Below are experts of layer 4 (counted from 0) of a mixture-of-experts language model. Rows are named router (the router's row for the expert), gate (a neuron's input weights, with its number), up (a neuron's input weights, with its number), down (a neuron's output weights, with its number) and show model dimensions 256-319. Each number is 500 + 50 x the weight over its row's rms, rounded and kept within 0 to 999. Numbers have three digits each.
After each expert's rows: a language model's description of what the expert responds to. This comes from a sample of Wikipedia text that the model never trained on.

# expert 11
router:551461529539539470568446545525516547507540526492481459489525467503487501508440453484550429586486442565498525462556485509492499524416463566566482539485481536490552511506500457506461458544392439
gate0:451560498495513498506484548499586530566360476482442581495442550539501597497504396523549526548431496519568537552571500501504485512494570504506523516485624516426550470506494471494533421551534460
up0:477507451439526555518454529430596524532444489454493558493484573526480574521392456516494507476428542544518522578521518535541355423409560499534643496460512491508497494443470492476501446561540435
down0:520496439560553472562538538470487429517482474538491497563510543533514503509478485581508559495512532573574594502489553483525421524490514505456357587503488480498491495499507502439542556492586582
gate1:497485553445477502510421488515562562511431415476459580545517465487475596531537555534463471461499510469558470530417534524421551495542482559492476623524565474503478601441481406405501464399531440
up1:489488495449569530504491478500515568492479439442495487538481565478464502523468573507504444565481600470509484516466474508427545491545525605517500630599504397500477613455478513505514487481610492
down1:475490495542554447501375490402476504542509398470560479495510513567508502403537550435563550370554464507556502460659479501437518492521618529490470550524497512536503438432507526493538474494484444
gate2:423414499508485487532396532561482517537488571496548538492474471575515407473610562488498521385533693458533512497533461498516510509472533530522509511512577429450519471484529600557498499513490358
up2:492327502444476438535439571500518498478435587549555554639469432506546430378507513504441488501502500494505494585540517522541478502507532550515532474540650554480545570535521499448574489515472356
down2:531503530515473486466462493490501558451451440499503557500502454464543468548454453470535480454598456542528536501528489524514453483478539542509498456491578481512513501523499562580406455450490506
gate3:450473420426513487516509525412447468486387510618620497417469483386450470549476571532617386516495539532559374449500503411564504379567546546502498504547504497525489467440524450473428489470488519
up3:363497483449525438564492503499471491536482527624480618441517492464424497520493595514561474504463542633571383456494489463467501464468502483556548552545495486546469503490493447506495454488532470
down3:491535414600481515605553511526531558518503574490452495451490528522482628532479557511481507546517466390440474437444634531460508449505476440479482498603542568502569508528512564426489535497496485
gate4:477479363549508607580455490473521488488569495450505625534527489497489542504459537538381587666496551496449547514479504569421498500395493512518657528479499521519468423713436468489533486605583494
up4:505496489576486508654508496470518496542584598475449490588530502437493537461398545573498472626464502472515525507528536536476518508370512471489640549483488537569484392651454483480518421525604477
down4:544460551503519397488533443480501466511486593307483575433425445429506339452508462513409506483517521469404528510512422613451476491454526446530495472473402465494482391497596512448580558558484491
It responds to: Inner word fragments. Middle and end fragments of long, learned or foreign words and names, such as -ph- in apomorphine, -c- in Mallorca, -istr, -olog, burg.

# expert 5
router:531480479524495465574432518575560461560538528477444452480488500543470520489380478488523525435443532498514580452535452539424501445516555498461536554554506464483575469501483474475466437485543495
gate0:517541511527528482499493428503445586560534531481518534644526517445495506486452539470487513503466501529492492510479625615535475494473506496454471455485499505536501506476470510501329425569359455
up0:605515439537522546492502433533479506550511536499435484531565501454494624499517522490481505478381500549496573512516577526497490500448511463498503484526503518524486515475463595446375499521442450
down0:488589538494517531574579513400505515514495521531489502509494496381529458482593485462500541450476479360438514452558480505491570385465507481393470550547487499500473486427451487442469582512467465
gate1:484444510593505570429468501534438486579559492462455445428445511496483503374409527492590481520455487540557485445508474496464509482487542518513519551574520512562532450629454500505500502405601482
up1:468457511613502571458444502523398486588514511499401508467487484508496496405398453431529500499497559512558414350485352492504418475405601571492553605545497566522523485594446454524507485478575480
down1:591579463504556462590456451484456481457598443516402446499525559479531511487543501510404563505602501521586520451504497531473520481471464460497530505559518356460497474415434542494512445427548564
gate2:433463594639471467515442612551497465492503481527500467481440477518514502490627515508501504498530504471426518419484513502511446542588496514516438487502539537345553460574505432373507409507434540
up2:446547600661515480531452548489473467472448477525507460504472518529571519489590518474505500498562487491479587401495559513477405551546485495555458491522563522380543388502502490373576444495511488
down2:477485550488485446483491540509564433443489366533498444496493471500438441440544475399496398527501547599544503502466517489500537445464503523527551480598538419504501479545441487400598505425510522
gate3:453497594463466476565503522575508435499494519476566486456535496434450521512504501544550431573523518571538493498512411439469495525557459514492497581432523509463510527426423385530489564482511592
up3:428480594379492467603498502502436510493487492450544446470507502468496501505508501503540435538496505510514435465549510503452529495505483517501456577436492521473472500528479494482471526549503560
down3:550440455391527469495517475586507505524525479566487553394478502429465511492492537497507611540501557505582491493503441507507380490501515491569490470511532394546447504557505497473641545516537429
gate4:489501483491481483513532503500510433657502484511545427587560494499445496549492462497477532581441479525458528497474585501459605622449561455456465367473470517500570519484552480387501450470492497
up4:498532528437476476488487556497606435532490533566548427602528522522461516572478519386464605527557463506535515494452531502509518698481550497482425400596497512521583486497601459475550473500525437
down4:449497466443532476504481374508510557507512576473507480528541513443540421499544419513479432425461541463474414500492521493611507469602455505480537515469545482427530562464492458478508540473437522
It responds to: Noun and word endings. Final pieces that complete a word, usually a common noun before punctuation, such as time, year, film, the -ight in Weight, -ation.

# expert 4
router:515512507512438572484373435582465578542428529411528489541430495510564448440409462589580411535543445444509498465522567524488448472538569402580467576482553509483513510602478466444582524574559526
gate0:581472570509567392527529517503510536582487563435498504530551582498532557504388525481535528505513535517517527588465447591570508493500491588435455457533510562505560524492501589502490482554377507
up0:593448522446589467517510476522564535616474543519502549550493609525520469563433496493505534503540500536534603517483582602497516492473491615443456494498510510502617522519455503531578399507448518
down0:469367518512474432588443513611549592533525492513568493440593550515462526494537490470493461496476513436482547543458477537429503487481463607465578500500434480549470459467422532466522517584565351
gate1:507473370562530502596448512496477447593528543492506469535473568349530474487476587513623478583452558506459528497507503415415481602509547498534518561545382497570510520422484545379400534489508467
up1:461503426535563504533505486493466464529512473466532506520529536450485423532468554533648473529499519483499510357476561466472536545520533563509511532524368512485496519494549524303465547548501461
down1:568502502521546475614575550528449449526571546485428509494500488484484571486521496491587479521527505468499541515487498520437571469551488532510568365516518468511491496507498498472473496423429509
gate2:639461442455601543518485534481450489497507583552401531451446455499553514513499447460516501506419472550474602385522404458469509473499556498500517466538494462490536512518474474531491510495557568
up2:546469459507643521501496491524471450448585489522486511509485516495507356491471419470610463498493470564480558455493433477540435453490562524480495497575504484494540499489458440483411528461649538
down2:493540459359506580439529562505490450476381518531494488626543499491407462463509585552546364499519529385487604533605505464479511524517518539510445496457490513475504554485503528531571476522487563
gate3:502458503581465470504507628520497456519489494503622415553531525480472488535426451449488397555501476490509502478541507504469515629450505521489520506389504402519429475585501483451421495511580510
up3:494444496587459478486540642519490467510453491547622445493569533460542503566416494500457430583391456507491545501518507497573500659399595503499513461472508369569450534496470501434463461488661581
down3:452486508491457467530492388558507504491483463534467501474526503549486497552473571484460509500555502515421506597475483503535457482594547575508487591506430478498493559474546499563512539549480426
gate4:501549512491499585490503495370462516464543515495481526565452489474466561518413516558506459500369466462530506468546392526383425396567409446485573493377444536457403524518529401478482534478499465
up4:505501486506496543497493460432501476475546571493483390579458528420480525517401531490525499553353468412511504437532451568387461412578421474494515512494425636463322564512543483462503495379509430
down4:463509483609474500496497510521530486480490571588499489525519510522597478436496484491425498498450445455554494481535503639492546469538497646545501520504410469539491532492534516565552492525560496
It responds to: Month names. Month names in dates, especially after a day number or "on", such as September, February; also split pieces like Jan-u-ary and Kyush-u.

# expert 7
router:512470459513459459406145430551485466539537598481535499512533533446486464455486521487544450508437507562546493522456468509475562552471467557524555502534497526380464465536533493513455515550509469
gate0:551498513576480459500345512485568516541549584539486462528516457486499505486492510559514502489503464533515518535479477427463458610497519499449357560443601464454473526522493529512498544553513504
up0:517478569548600414497417502476564546517533606526405496511575446487521530497501433527519461507551542584521519479510487438475496514500494510458367553487565420535520615564499524551514584544529484
down0:509490613514602427482492641500515440486510554622497500453497547479585499414509462552513499493541520527506543592627508495551465526423459432511443458477512568529466492471500507501497538525465526
gate1:536484643501548501585486496503516513512497446510464547540552509491381489569505498544527481491472496490414496496510447515467579372483464542510483476442484484521596519560489472553466504504479583
up1:504483655474544495563458449556519547532484464547458505547588504485419498566504575513490461416454522525486475540513413487496587485449510570499503483413472452504578500480480464509469497546495524
down1:544534528557477436547447470547491511476452444510406483503564529484345500500504557522442499525490501440471491457539502537505382497508494443511687426457466636492574462605477484472533510469526482
gate2:503509450521481470617510436478483575456426490505451497518512530585500430561507486476526505499538522522471443363495593523505414434463491510489494505500534497469525506429455599526490473564471477
up2:512494451587549415554516496467507550522490536458489527507550586488453427495499383479470532550508511530513473449454570588511449404498530441462518487496464501551566561398461604508481502567469504
down2:546469544478632553486589590486485513510536446541578549498517494549528507487504524532503488423461505363545535518473475425554506506447551515582597506502425444516475508480539477498554560542496561
gate3:523471503510446501506644558505550460475493486536479471490496391485609553462508509435602451484454504520333531504536521484496517500425456460567484468549518584536473482563559480560553504459588545
up3:530594509518456498490487532547572458503514534550473519447496368514541494566562526445610501524449492522400467483540469591480541475471478465493536419512523521490521454551517443551495464458556536
down3:511457512553497437539492500521499522503607459504436465511477518470497417494580454491521481521407502510558488561452594437482517462439496530487529519470610514512480423504504656436495506520471540
gate4:402441549484503546489541563525504509485536558466521477518581501469450496616468508457514516500460502428504481404516538543482511541504520533431434490439425511465526527607521535462507525524473487
up4:485400561496540516522530536497459501535503505411522507500564548476494496595403465447545484458466517463507482391475503565468552496538507520475387520404393570485581541530513528506517518522459471
down4:531524528499497521531452509502550447490517538484506499586477480514553529489509496475533512439559519444505478495505575484560421470493482484532463477509519494469558446471414437494420572562484507
It responds to: Titles and list punctuation. Opening quotes, pipes, dashes and media nouns in discographies, filmographies and award tables, such as film, album, Best, and the quote mark before a song title.

# expert 14
router:553470535496458550458234511583461479500610589573541485459467550431544592537473476517470511484512474460536494537522486422440587517506554556554382542523567490482527565482591603416405494552479543
gate0:500595364373553441578481586405478510471404358505541555418518457528486440531520501514494499514563380487535528459526558520508550515491455498497513516513500489409502466466506460532464526432513468
up0:503507308458614501591532534358491562557456406443529570494529494502469481484467554564474495505511452473536570435497537560532573530490453490505533508565494468430523519506459454546521568448552506
down0:497495424555541530453518545397523527476491474456477605595388542477609498455439505464500490509501450514502538552392511573501563460499443578468524533542655637616555504500414596528501557405504498
gate1:518422495421540521574430535550493579452501502568522510499502500540435489500472537525581492574515469500493496513505563545457462567490507357456545546485520448501463583551558475568516465577514580
up1:531503490457543499620457651502511441498522460546565445449536512510459491491530490515516478506507479485507512522611535550498508534480560378434554520513518456493408554534606488571512552582515533
down1:502472459526505391491589584498381414472552468422452462526590515522455493470447614552589472487497435465411422479571506485467499523424434482452490500421437460458503483484478516486505532593568499
gate2:394431500445500531500392465507505456495488503502590520506532502501499496437516503583532504497452530516487486421527553451579480440531440513485563544558526471489464391483495476464502500445479505
up2:416502441499523557565390500632479508411511495461562552527558533477509527495485520524499424561465527604492519415520494500580479456539518525446548519504498479433548439505495441479500521445495499
down2:519539474534501522504514521534672478476374501577494474525558536511490454570497474578506547595532499483537380443566514504523490465567623398451442448497594484508530503505485517530471532438503401
gate3:577498523490539368475497456556491551488510524507521433542477469510547521509562519501504504554567443453431513500510434450497420631346483473491494495492534401367497530479484510441527491615466479
up3:532391511452563401466523422481485567523521592535507484558490491504532509538426513519517435538504462434489498525568469462507343540419560382494495501548533457494451509496506476504539481589496502
down3:478445500494496483545441541535507454509565511430438529567569457533513483543487487516474484569486501443511528535553543526454457381553481607427531510434505382487559478624541444453491531526479503
gate4:600454499576536547503504480474542635504461503461487464554488507412561501432491491475542418479496521518498527502571500504521472497505550686593497489438507528523522493507450445552469537578497397
up4:591504500591500577499514500493514579603514412461483435517503499376518516475505528477540476458493544433530516478587500495504495497516545672602506478491483435521538460450480449534514569575503382
down4:453520534464474487542421519517581511632514488477534483493494486488529375472493521481506525417571380404464429404569471496525485491481490478502457493493535488520499514481550497531337519504576500
It responds to: Narrative prepositions. Prepositions and time words in biographical or historical narrative, such as in, of, to, during, after, often following a past-tense verb.

# expert 12
router:503442502482392565571348399617561471549520513531498457564492446366486507463526555576500450525440414574462632492459511539485447456407524498498442643542518486543476522580465560477472510506418552
gate0:577563464504570493562500491523501534484536461551546484548533543553438462492447468492545500651409454518471447476509509508488502543372562486507439529495491497486521568538516452572483407551515494
up0:605504472495544499496460529482520497521573408581523499575447582599479473506412497418547508602490494521561490520540514498421553506444560413497531504512508480542596668493603461588508489607487412
down0:546518473505507509510477520429563546480507514507538455481530586492509464567567496554518522513503502446529516491517467474513466482530567455500538411567505454489499490503509496437609517489542539
gate1:517486585463563501574506487410503430518530493630535513462551536544487471500431553486598441529513566606462435434583502505524452518458434467496465519507422509514531517517500470489507545478511438
up1:534480576437554421597432469501504467474450501639588393506502575579489496497514478516617468501558466500483467347542474483652526530543477493497504548505462591426495507499499497506397523470556422
down1:483421489385487517581501491526501483564513467519485428445532394506526492483545382510702439517532502538604563542362481481512481513513467447471519481595451478594527629676524411518436519427483547
gate2:514495483520505465544507563529498483525553558459518476522519532462501459511465404404428476485510489552491561480467464411540470475412540508479501484428414427509513525475517440471545495606497471
up2:491490540501474479533418609574498529556491566462524484662518535431424417510507370459449463475518471525526580512436492503565479492448572520496510491382455493495506523509498406487502553613506529
down2:477569654470544463506438478520505465438462475499437474548500590453497475499494550546620483470470480481492496498508477492547494576432551479509450516550561509556463481510524493404422444476503509
gate3:476503537516477423526529472641532470430458580534489544528411525495362486484517602473479549512548426628513553498476497473436542438458457577461506501477470554359476500494493489498506481482475500
up3:490464550482492412487497471592528501454457565588451521508451501518393602460511554496512593497552511572613539500485503431435496510532499600472501543556381491399476530495446465513465502423475495
down3:550523527432540575472543506523500495490526491562366473492530518505455520447546519489436528501568295411487410485501469528413486439502458496499501537559581472424469498489468518388461514506533468
gate4:484600513647474510510402437543470476404539474495484507557439449504504417424527476469447425468517493455516532550519469520466523558454566565500483466497492507519528445620514516524478457499497492
up4:549500441651509485582497436607493468455575479478470498569371477500501450499557411496491446528502444430544620507618486505504507607512549610511485481496429568481443483553545499500539443538459510
down4:491456436491473493387478521472512442560534500496492532513546497457490506492519467488490519568439511480510500563496456490398480582514500504510521515479495464443534552492550494578479506517569586
It responds to: List separators. Commas, pipes, dashes and semicolons separating items in lists and table cells, typically after place or person names, such as Kurunegala, Denmark.

# expert 9
router:444466481531543403536420471570493401511481469522474582559465455430530560424490525581537461527488527519498555591480462484549506443526564476595452544489418486517469497554555398471502466569459510
gate0:444532497428435519522504449396498405522447494549493516478523578463486506495491503423505548590506534526380412531572525501519468554569611476466503536513471482530492491478462505486566531496496472
up0:435488487455392421500529468476503500561416472500528486485525574486504484527486472417606509555488542581466464512479526483541484676505506423461497570479475420517559512481510463478482531418505449
down0:497477359490541450492513420511418457573503436432489530492503548463604582495515707509523482652509509548508503512484541491515446438477434497495481528490438503387468509495362495530521496478422541
gate1:514562553486544503560492619460560449518495500550493489484511519437522583421505549395510491491480445488502554502505543512525524656471513520540491669545483369501497522502532494530442513516532497
up1:570544533457584481529501533507654479502514485498474489470533492377564511399532551522462501436470503511523565511506543465501546602486428547560478581548480435509434468483509495556382571506510505
down1:524515535413565537456588575513499520524438592510515478510515491527503489531505475513555628501350509532405457390504504486497471462477510467497521511344420504482551592564489423436530531443490477
gate2:460535487455506563431514466501465486495532540490536497526517606499422543510466492508552483509465538640460414512524517533527513461491501466499483512467596455461516501481476531384471603499593526
up2:462563519444529497457503472477459508512542499480525547465560464487420496524477468571488491514502507625485400581453523532432558484485452443492497494438545450512671485473514544481463512498487504
down2:446538461563539475504609482478475453485485440483523563482578602530480502588516514452490522664478511512490604584544669552607483488505555499470526561468531410373499493627420518563549477410554547
gate3:510413452466507488493496467502541496614501494524571447564490506498455480524410473598545573542471469540533499501480504545442495457455469460493576436428550417570521548509522488395510581523583494
up3:571383507466633462499479389504499506561463478456558477585511506441466500477477469527511534501498430568536522570518539570496498485488496378490544451429630490513504514587501484388542498511524456
down3:554597376523488518434530469478477523539403519477460470499548368526594573521560437498499530559506375522505496504541514627437510511441497425478512541473516600491496494501528486520522573582502489
gate4:413503505561531489550499463531498498540509456477494439499467502435545496519479507637513552526357472414502499529505489519489521482541525465503492484495551512444503571506544494496514424391520533
up4:482495527578530532518439386528537537501459415541388485492507485453534363503469536576473485608492434439558504482539523526516520465537585480507414549492613467424463479491550425486490463429522494
down4:411447552503423475503512452491513532472535511496501467459498462511449521499480485489511496546453533464485582412508529461504584448690529514548507501519479597522452591495539485526498431443439655
It responds to: Mid-word verb stems. Verb-stem pieces inside words, usually followed by -ed or -ing, such as particip, comple, provid, gradu, and the -ear in researched.

# expert 6
router:530480474545503563483320425493547460540489595483441510481482538526440465497458534532587466493441514518502419461496439468388461473542590468563521501547525544457501485593567534536379456445509492
gate0:511502509525456452502563461518452529426432492474537513567483478468452480453416485492500446480483486479474509498536550523470444540505416461416493505536533524563489540425513434540447435489491523
up0:637556494484586465522544574537492481546479532469507366598483498484496461530443570445528521491528404530452507586457616468474532542451486559424587583493485520545407464479591515551493504513508620
down0:455531553485503564638471492528520535501533523518532454466469371537555364580543561508520526558510537550476466479442484486586535517403550522520498478501473511443418510495539601595479527520500471
gate1:489556546508493452539491390513467558454498486521444489502473444486508523466455394529532498596445514666489530422479512706500494546552487512500478506533515514424671584440462364498497464498533471
up1:508501506512372510497589468416451427505492503497443620489558503509503557516454430498507556482499545513467547464493521501511503486517521373568477482545533547548560575560491462475487484468580418
down1:520551516511504494513517516508456505452482446489414492519604508575519511410511441437511385532464369507477583463514496523484394594544508549493487566505407520443434442487463431516577540526550474
gate2:514533497500518499473561480526493503497628561485521489498491509499593469467508457499488487498443516401478455538432500525474440413490435476499544451503578532494541563605526451481616455511519524
up2:523497482453440433500500495513545484425510516519546481534475545481525462486576497599490496444483557405508484581470552501450472471477522437579546500619527520523489575594514499490582498448527625
down2:503416514409473507469502473572457524532474530430574550493483465566532578509362507480348539448453496487464519604498547566520406458479541533480497499499468446555498497552502514482457566495431562
gate3:542514480570469540511590498573519640449488539516477478480461564427548581512468484389445392467437486484412498566549444446449446483523429546534488513434519505552500502508425409472423463484493502
up3:504530462600501539522611431523508600467483557524462495521459602470545668492491514340423511493502512384443505478554488443482464477545417587520457500487496449573479560515437473449443383526468503
down3:496527623501414498499561474488492486483545476562504531525506581497559568508513538513424501490560435420560430522498468523587395498495514487527496483467523497497533497506417391457495447560483511
gate4:498598555524501467515543441533603448647381511454449432496555491465485536542489539454573391476495518612482482465553462492552559502463584506545472542471467593451457402591550441501517482478489512
up4:488535515528505502459521471506578472588424497474458480410555502476498494495479520466618391437478576698500480501504503529502587554500501532537493525493465493502369361556503448544474506499498481
down4:460490436481454494514497502425499413528510488504520383401539494585395451509569559325479346420500499522508495532477435562347530443514551539496598524496305523520516494576433544567531538469473498
It responds to: Clause connectors, plural endings. Function words that link or open clauses in running prose, such as that, if, unless, because, but, plus plural endings like -es, -ers.

# expert 13
router:465582525565364466523421506469536515459481532500499532481571540475512473562412591532494502413413482583473552460442523469528432545456507465505521539576481496558509474577606531487514507446541461
gate0:505356493466469483596525521562521484502571592427504533463539496501610546598464483578506505500470551476481513468522548440463479473503652518507472472513486496499568341510447629493543601558512486
up0:550473501467410410607596571541487492470466577468488546477467452483520563566537497510451495520482548473509514521571577502427533508506528527497501473473457544518530420563492586552584629550520519
down0:449509475611461504496424495499495504510495603499561527416512517507479506450462425526486493493486450469478537536404484571448555577525515415462592440444538591511551506504549486518509462480500506
gate1:482557476508528485435522579526475430510510506543417581468559454519457554508571440276560487525471473508419524396394546471564521551503517438531573505457500536548484488489542509497631518446487498
up1:490550526436519470418545548529536431501558539507406523499519526523470588476538436341638495511491497515462521448511546501579509483505531430491493504478441520479501475465502447498544504479488471
down1:475562453501413501623443361607574440500406523531501492504540445484509517481512482482502510391433552515491557477510553563497545506507493500506431645420498532548508494493458482503519484574527484
gate2:472475432479485537527405509530501508507498523533499496496587493546618412506489571501482448509527461575483494598445518483508511509524545552546465519486487517477407452541457573415448453408359496
up2:436422408500539585513458499564536530500484525516511475568524513565602439521402508500416453559537520589475528587438510434533503542536572500574445628490480522540500526515438550480470415460377512
down2:479526484507467540641507566525588529475480446582382530604494538521514439450526481500448487523472494500565483516452510438538478567490498417416500466539419468429588443501495500483497544501413379
gate3:531519430415417532555475548490425448513540617495511503542494479508426483394545461457571538580505467419404442491510383527460507411527481606510564501495531480494508502452500497506493499389529500
up3:561382480454460545511472503499475522478478527512511535525442446541452523387531532464647491502464503451436390490507485365498509420533454586541566511621493511523479556438491527476409479434502539
down3:502491516488428505521507466596525474476362492488501443537495494504476515457532420560439455496515530520557549506670625560471610375613506474491513541419566513518497427502494444523520395541449585
gate4:478389521521505549505483486495630540516529594515518522545491599506546532549532483559487432478396477417470495506534470490522507477453574507497520481440498496471533496505452526496452476517494516
up4:494462512460499536437428511465575567490501509539596524593458508485620496537501490536465470484497478447449506502513400452525423492520505527538439457418533505478512437448473491505520480569498512
down4:504573538516420571507482524494549523500464449472519553392500545407527524490438478488492520570498587552435480495470463438468459498436533571519504517463506457593495536575573494522482521433510606
It responds to: Place-name parts. Words and pieces of geographic names and locations, such as South, North, River, County, village, town, and the Town in Whitehall Township.

# expert 2
router:488442523551524470555478449539560460536530515580436482579550560514562473457426485427503490538476524496435479553517504509493510501522509526576487479522577489512535496571448596483471574530516456
gate0:468450489492613478503489516556493573503499523501500394432427536496537627466467529497512471461361521541509552500366389393480512541401520522503512548392528441488522541499471565499493506552477490
up0:489519508531521554462487636559487555503456500484503444568533520477597648600483525489492432504388478550527483515539426497477501482489591427532435489507508492601490519519452514500501547611502476
down0:502524480486493460560561561510556492485546497491500615519497564552471504496456585632608389417548517484508527518475536451491504500422496521477543490531493476475497495567549391525566461512504516
gate1:525542482482383489526497542530632517469382479416521471513514482505502481591495468441452500498663486504509626520546514592509608538484490592604390505595494510509519477564449444540524481460450521
up1:504559510482346507530520603503579562490451503445556484551537447484493503581469479416475526517565490498444519419589527570555561536492519601637452587459496562520486506498435486526547477559606517
down1:455592469528501428409541531535347478551528528402609502502388485545438392513542507466503489506557453592392546475518539554517442554517515492546565481507492459548432500482481504463490487524517556
gate2:531542502477576503511504485553548562481583502517523404522574417529550529526537424538532540508477539546499504522496501612503634568461576425492533505519506564398554497500527503513453498393494477
up2:549542502536501525568494494669559525555514503503576465511543472490569535495513457522439500490463525518493503546489476500422569509476574488496522452492453604379516456470583384551478437433507445
down2:445482516428494520558498511497543490462497537532486460498595494485480448501417470525513530576524551506505477544415420456467496487533424508568529465520562471505498519604499511530486652479501500
gate3:490514515489538524487510496463497499394529533488496508547518517454428485539504522510483507464499440508496510459514506505470598503566470559443436405462491495484509485568591430500500502499489507
up3:490521502484491507537500497464517461461561499481531472522547506466392520647544511515505484491428387597462546427511566597492601576519401464483505480490539573499568519490574500450501523491467549
down3:457497595418599500430461487554503452502527560499491473412429448458473570551358518462432453502468463524473482443498465473556463494556518458467423516487527437477496364555548501497599546505567478
gate4:524515504491469414589468537508563460400524496485526501499531541551461496442467491455524499493523473543449483441531517457510504495521530381471433498601409650469502475622510559379515378549528494
up4:523462458509474485531488451479586323380555482533552421529510563515454494448499523536509521507441485520478458426514501489489535485470501376504446575626463516475479365513483559416487457534500449
down4:482537523579487475522517498475486572460413651459536494455555562478501453450515393506446529585507456433512544519567431497461498476531436547488442521516500509424522483572614452498477438523433501
It responds to: Word-initial prefixes. Capitalized or lowercase word-start pieces such as Re, Com, Un, Super, con, often after a dash in infobox fields or after "the".

# expert 0
router:561497540495543577449539434614526528577545582511469468527531664467553445503516421566492453474522542487544494480423442567538604460578483522512476508556584424410513483456615547550482537486484560
gate0:496483537545533520577483578471633473473519456504568510513482547516572495547525614528492439504456437593522395506500444580584496512433557400534500577539594490516451482525517465465514400435494332
up0:521492507599547502478520517473528454519705378439520546463521604495531505631525570488501511484465504542470487537524480577506501462486472448537509496516563466483473570527563571445530419479555524
down0:511521500446500530316477482524498515513615523488490500577542536567509481406609537477496493440585513501550550417531551507488579540540579500574553486601515474504421554525414564478429537461474505
gate1:605419546369517582454492577453390393471500516506518507489504518481510553458502520534491503521453521534490488515470501576485503351476478514492501516450523501494505535498408515486505499528408622
up1:554407553464544500501498492556535455448498499510521505482499499454463457494497506494511499496429519508482511584491519524505508424469509495458551506509516494536508535458484509420484537501473517
down1:555584494474408462511464559521518534510597466501478368534506574537478518573479450620514449421485514548532497674436493451577392453398512487524501495407505496557495466528448518567572425503483481
gate2:447532537513507534495510499423516477486525492535424376496481610542591527408532565320597424668454490506559435513517527340458500466512550527511454522488451551421498467497500507543535502501512533
up2:435578558597432538473445518434455438471479501569488500438485502495551524387473607379539418676484405476498505473518491327462451457526511524457546526485502512386564484472496458485522498502495456
down2:571497499520468591523510500480504472508479517501504429573527592506498481543486581486512465500487526458411553549514445500486398475459573603399494581478490505434499494523429438497517498483559530
gate3:511486443526467539544482566553502566455439458534417478493493514502475482547503502508564468505477520559479494520549497566496502382599496483502414489485607492494509457488453569334408497505449485
up3:496480515602483498492461521534502699524447491498515500499514523474478493472590509510580495438478534551473501506486503508526536463555483497517439503495566511452498577511515493350403501541416497
down3:548519598384398457498545484514344497478514542509482509473474546431492372419553565483627518352492465466483552521614488437442514522492527509543520399502353452516613507461466628535461427502569541
gate4:484532467526433613478507495454563427501491470492548480501533526479525491509535638518536505521505538475479548500532598498509497626550491539529409572547485453559499496440528498503476523482458472
up4:498511491526442627465502543468531438476502507449464515482607551475486474521593588495587510562512553458420571498503512434533502517547514519517448514539496457584499500492520552509503544499541479
down4:621509538464522464471464542490468563501439521484493590547654470504515550514525626506427516514550494494479528473507505412445494581482413500457475483600449522547524573498551472515510473471587510
It responds to: Short name-internal syllables. Short lowercase word pieces inside proper names and rare words, usually right after a capital letter, such as P-el-ley, S-el-by, M-ic-rosoft.

# expert 1
router:509457434440534517540207460535504454546559553543499389494499577404485494498554457462374517512406443517452517496462513543529528504510511535688480544477415493520550518443487559490548483565539523
gate0:514587486493491569500529512520455479574501537367414365505505508548477558519455509609524501572470531524481498467554460536503491446495488450533516381484439494479410473533605480501497466547448527
up0:574499476507536555550490526487470476584498608495464426508549479579530445528483574484528495539525503459475509403521508531558394488528481448507491508528415502505393489526500552482524476528499502
down0:448488515482524513451566550514450605525677461489454460540430489524466449498437440516529438511453501444488525479437413480435463575484495410484490454515467550512506663497554452549473463565512488
gate1:538513550589569432527520431500484486447490544496536477545442546349487471574520534515506467451362469440486492554495508404448595499448462556556588533517500539421412492502506375453421537552531519
up1:470594500593501516496561496478459474473467547466490420516499493403488494495508481448498455343369470311508530497468496440480492501500601550583506537502456496529502477505479472393536505492453477
down1:429506533463521524486520539600500577448437479499488530590501464515481464575525579523529559533534497475433536501484530544580448619494516502561543447595530526498540529487437525471438440508494488
gate2:535591573512645474483494428516495548501494523487500330564516578456528610396505552449560383517418451619493448524573550507527501475461492562506485459599535471560433519519488495481452437528505555
up2:519516518528532511525500461549452484486478526478452401534414495460531534435504464409484397501421433578520493513590514491523476464561503541568479517523521497593544541499432475494465448540513485
down2:488525567480488500474483541527506549481481494485434520501490451558485500498470446504577367449410511457451537549518463642432459519404538583548512460500489496539488710555524537481515357579536482
gate3:462588542522493423493498472535499516545573471504500507536484579501584544596504542496598573486468479515470443505472499465480424384507523478365538539538527507486550497501491568558343521552503455
up3:475508497500497451510545417539511487505502564515507499577552537499491629575515534503516519475499489541478497502500491506468448459478505505415442599514540506481478446419502540505373485528495518
down3:479591420468427531459448516552500459474555509508502529497463499500536517518572512493496449497504508471529582553400571476511538500515572450533512501500482411523512461588484578497641552489620594
gate4:511472559494543479496474453575539493492508504510522594580526478524424532632430365554552497531427505473503536461531583528498524498501496565484527529478548497508512496571500455450511550601414503
up4:545509529468500440492473474532538483488482474524536564587560549487512475594462406487513429558528397528422556476484561513573588533500545601499387470592565485507533465494530453501552550550547545
down4:442466510501495500471538555500529475497495503478477436481549476543448480563526478442484485455454555501483493598506576448434448501485498569494401511559455459548492485480509512551530417500514494
It responds to: Adjective endings, possessives. Word-final adjective and determiner tokens before a noun, such as his, a, local, national, the -al in maternal and the -ential in presidential.